Experts of a small language model.
Size: 12 layers, vocabulary 8192, 69.1M parameters.
Experts: 64 ReGLU neurons an expert, 4 picks a token, a softmax router.
Below are experts of layer 8 (counted from 0) of a mixture-of-experts language model. Rows are named router (the router's row for the expert), gate (a neuron's input weights, with its number), up (a neuron's input weights, with its number) and show model dimensions 392-447. Each number is 200 + 40 x the weight over its row's rms, rounded and kept within 0 to 999.
Before each expert's rows: "comes after" lists some tokens at least twice as common just before its tokens as in all text. This comes from a sample of Wikipedia text that the model never trained on. Tokens count by the router's weight.

# expert 1
comes after: " |", "|", "–", ";", " (", "19"
router,208,176,203,185,275,264,188,253,186,260,159,193,206,225,191,252,242,194,302,196,205,234,195,148,237,169,230,184,221,160,153,262,168,315,177,187,119,190,116,195,179,214,235,192,242,170,228,164,132,227,173,218,184,214,187,184
gate0,190,235,220,155,142,182,231,285,200,226,222,149,177,160,256,201,202,212,199,234,195,187,221,176,230,209,114,225,164,225,215,265,122,156,191,208,210,218,200,89,214,203,197,232,201,187,224,161,188,132,272,238,241,223,175,284
up0,198,223,222,195,247,146,203,174,216,188,251,211,160,182,184,204,209,182,183,167,206,180,170,210,257,203,241,172,285,155,239,189,215,196,247,215,240,187,190,279,243,217,210,118,223,181,189,268,165,182,101,186,168,194,204,187
gate1,217,209,95,167,163,167,144,157,106,277,137,237,183,192,198,273,183,255,252,144,212,197,166,166,262,194,132,220,181,215,158,210,196,204,179,222,146,177,130,276,229,203,236,200,191,283,233,170,121,184,206,263,96,157,153,212
up1,168,117,207,223,165,151,213,190,192,154,154,203,227,272,263,104,228,189,99,230,240,176,204,238,204,241,216,212,190,195,181,180,212,203,235,135,224,172,216,162,209,148,248,156,208,134,239,274,188,269,224,137,253,162,188,180
gate2,198,169,237,189,235,213,168,185,290,195,150,179,232,191,238,207,248,170,283,191,152,167,156,146,185,201,234,237,185,219,142,206,214,298,231,125,197,164,151,159,166,233,249,184,176,202,169,171,217,198,226,122,166,206,190,220
up2,245,215,228,159,234,153,229,215,141,243,169,198,258,169,145,194,202,243,290,215,192,166,238,163,249,196,191,291,207,172,209,219,197,281,235,155,161,138,246,225,189,120,173,131,166,204,239,174,169,201,214,223,160,174,151,300
gate3,235,239,224,183,234,207,263,254,217,188,186,75,224,157,156,218,260,123,171,143,131,191,207,226,239,218,216,216,153,216,191,167,162,174,198,202,189,191,182,155,188,232,221,185,171,171,147,218,120,233,205,227,226,246,182,242
up3,127,260,210,169,215,227,208,206,166,258,210,167,201,240,205,239,219,278,259,229,176,110,218,171,236,242,191,184,198,198,260,236,203,219,201,128,182,101,181,175,199,225,199,138,258,149,221,169,180,223,184,182,101,150,222,264
gate4,309,200,229,208,192,181,234,214,82,232,229,205,207,228,253,193,119,111,236,237,172,201,167,190,220,254,214,231,132,141,192,280,267,160,237,222,204,225,213,214,160,172,149,225,238,192,216,197,203,193,212,193,231,194,210,152
up4,211,185,226,113,251,169,297,210,252,261,219,181,205,211,221,184,220,271,177,171,213,157,216,218,199,152,241,213,212,183,213,218,213,189,200,181,211,122,202,134,134,114,201,209,171,223,126,213,225,207,184,153,237,324,162,200
gate5,161,175,260,144,167,178,238,205,192,231,174,168,195,190,164,209,161,163,244,126,164,177,139,150,177,214,254,220,166,183,223,249,162,228,218,231,237,229,190,183,201,220,284,96,199,236,216,203,221,235,233,202,256,239,265,255
up5,257,220,215,221,177,218,218,272,163,105,151,196,130,160,217,240,145,261,76,192,101,158,171,235,168,290,127,250,247,150,188,215,240,165,203,197,184,270,158,215,211,210,143,105,175,235,220,183,282,184,225,167,151,210,246,161
gate6,155,187,192,190,216,294,219,216,178,280,149,201,223,194,211,235,201,283,244,175,247,205,190,255,220,212,210,216,119,224,236,209,123,248,157,189,212,254,212,157,227,192,118,246,229,218,145,142,180,136,260,220,210,132,207,188
up6,253,175,181,191,229,191,212,171,190,243,239,216,195,161,247,268,220,186,242,217,280,123,205,284,188,196,243,189,187,239,189,177,198,110,255,192,231,213,206,268,172,199,252,181,191,219,165,231,194,181,198,246,162,182,182,158
gate7,202,232,196,162,210,266,183,126,213,247,240,168,203,226,218,192,196,238,172,218,184,256,179,92,234,178,197,241,243,288,250,79,216,255,178,200,184,233,261,191,246,200,256,239,226,189,151,180,209,199,202,241,204,212,227,293
up7,156,190,258,200,240,196,220,103,208,224,197,218,177,152,200,180,120,126,262,120,277,251,133,232,254,120,139,144,185,203,233,248,219,169,145,265,215,185,185,166,198,141,188,188,151,181,246,217,197,213,211,190,218,141,201,211
gate8,210,277,211,134,145,188,302,252,249,169,158,170,153,147,145,156,200,128,211,259,162,189,150,222,219,187,217,207,175,145,180,281,91,255,215,228,214,245,247,292,179,219,183,147,154,167,240,180,174,281,214,192,236,151,177,275
up8,250,213,203,170,232,210,233,268,130,176,204,170,223,186,214,178,252,234,203,211,174,213,207,189,210,220,238,198,158,150,199,215,170,180,236,195,201,193,166,246,203,145,205,154,111,176,246,208,214,257,219,176,149,221,212,255
gate9,200,219,208,183,235,195,178,187,173,318,186,89,144,213,222,156,189,178,171,232,104,123,270,225,146,251,160,231,235,142,185,260,192,219,119,149,147,193,221,206,177,206,140,228,218,227,218,248,231,273,217,206,214,232,195,234
up9,149,173,260,218,290,173,122,200,225,151,186,121,149,174,226,261,181,206,213,221,154,178,232,187,170,137,169,221,161,229,236,164,189,202,188,146,191,156,141,201,202,150,143,257,259,163,255,251,163,279,220,210,190,155,276,220
gate10,215,197,147,187,154,161,155,181,151,164,175,211,208,162,266,178,270,197,226,212,275,193,148,147,261,146,200,203,198,231,210,200,161,158,162,153,215,167,137,235,204,254,178,156,193,112,240,195,206,196,162,120,155,198,225,119
up10,130,201,161,155,172,186,202,212,233,165,136,220,122,207,196,202,263,160,204,179,197,168,209,183,142,222,142,208,225,227,226,236,161,203,156,156,184,237,110,158,209,193,180,317,198,224,280,195,197,193,123,257,187,187,208,135
gate11,174,133,181,198,223,248,173,201,211,140,177,217,235,292,274,196,139,179,152,214,146,227,192,148,239,205,227,168,250,222,237,186,260,177,208,216,166,208,228,225,190,127,247,170,209,218,198,196,170,258,266,167,209,192,180,226
up11,231,206,183,225,219,206,239,122,163,188,179,108,175,185,205,198,198,153,213,207,174,205,217,230,185,168,194,126,160,217,170,201,176,212,226,158,134,188,214,208,173,234,124,256,245,193,183,231,192,194,202,111,211,239,223,155
gate12,131,227,110,216,246,233,233,209,188,160,166,202,154,119,213,193,159,243,275,252,146,169,198,133,278,237,247,191,174,244,210,261,160,257,172,186,161,171,251,283,185,175,215,188,236,245,242,239,133,198,255,206,222,241,211,180
up12,229,178,228,189,194,269,215,228,156,272,149,237,204,145,183,227,240,243,180,211,205,192,150,173,170,215,306,300,214,224,162,241,143,205,205,222,220,193,225,160,241,146,202,146,120,174,156,239,153,247,225,242,204,251,259,228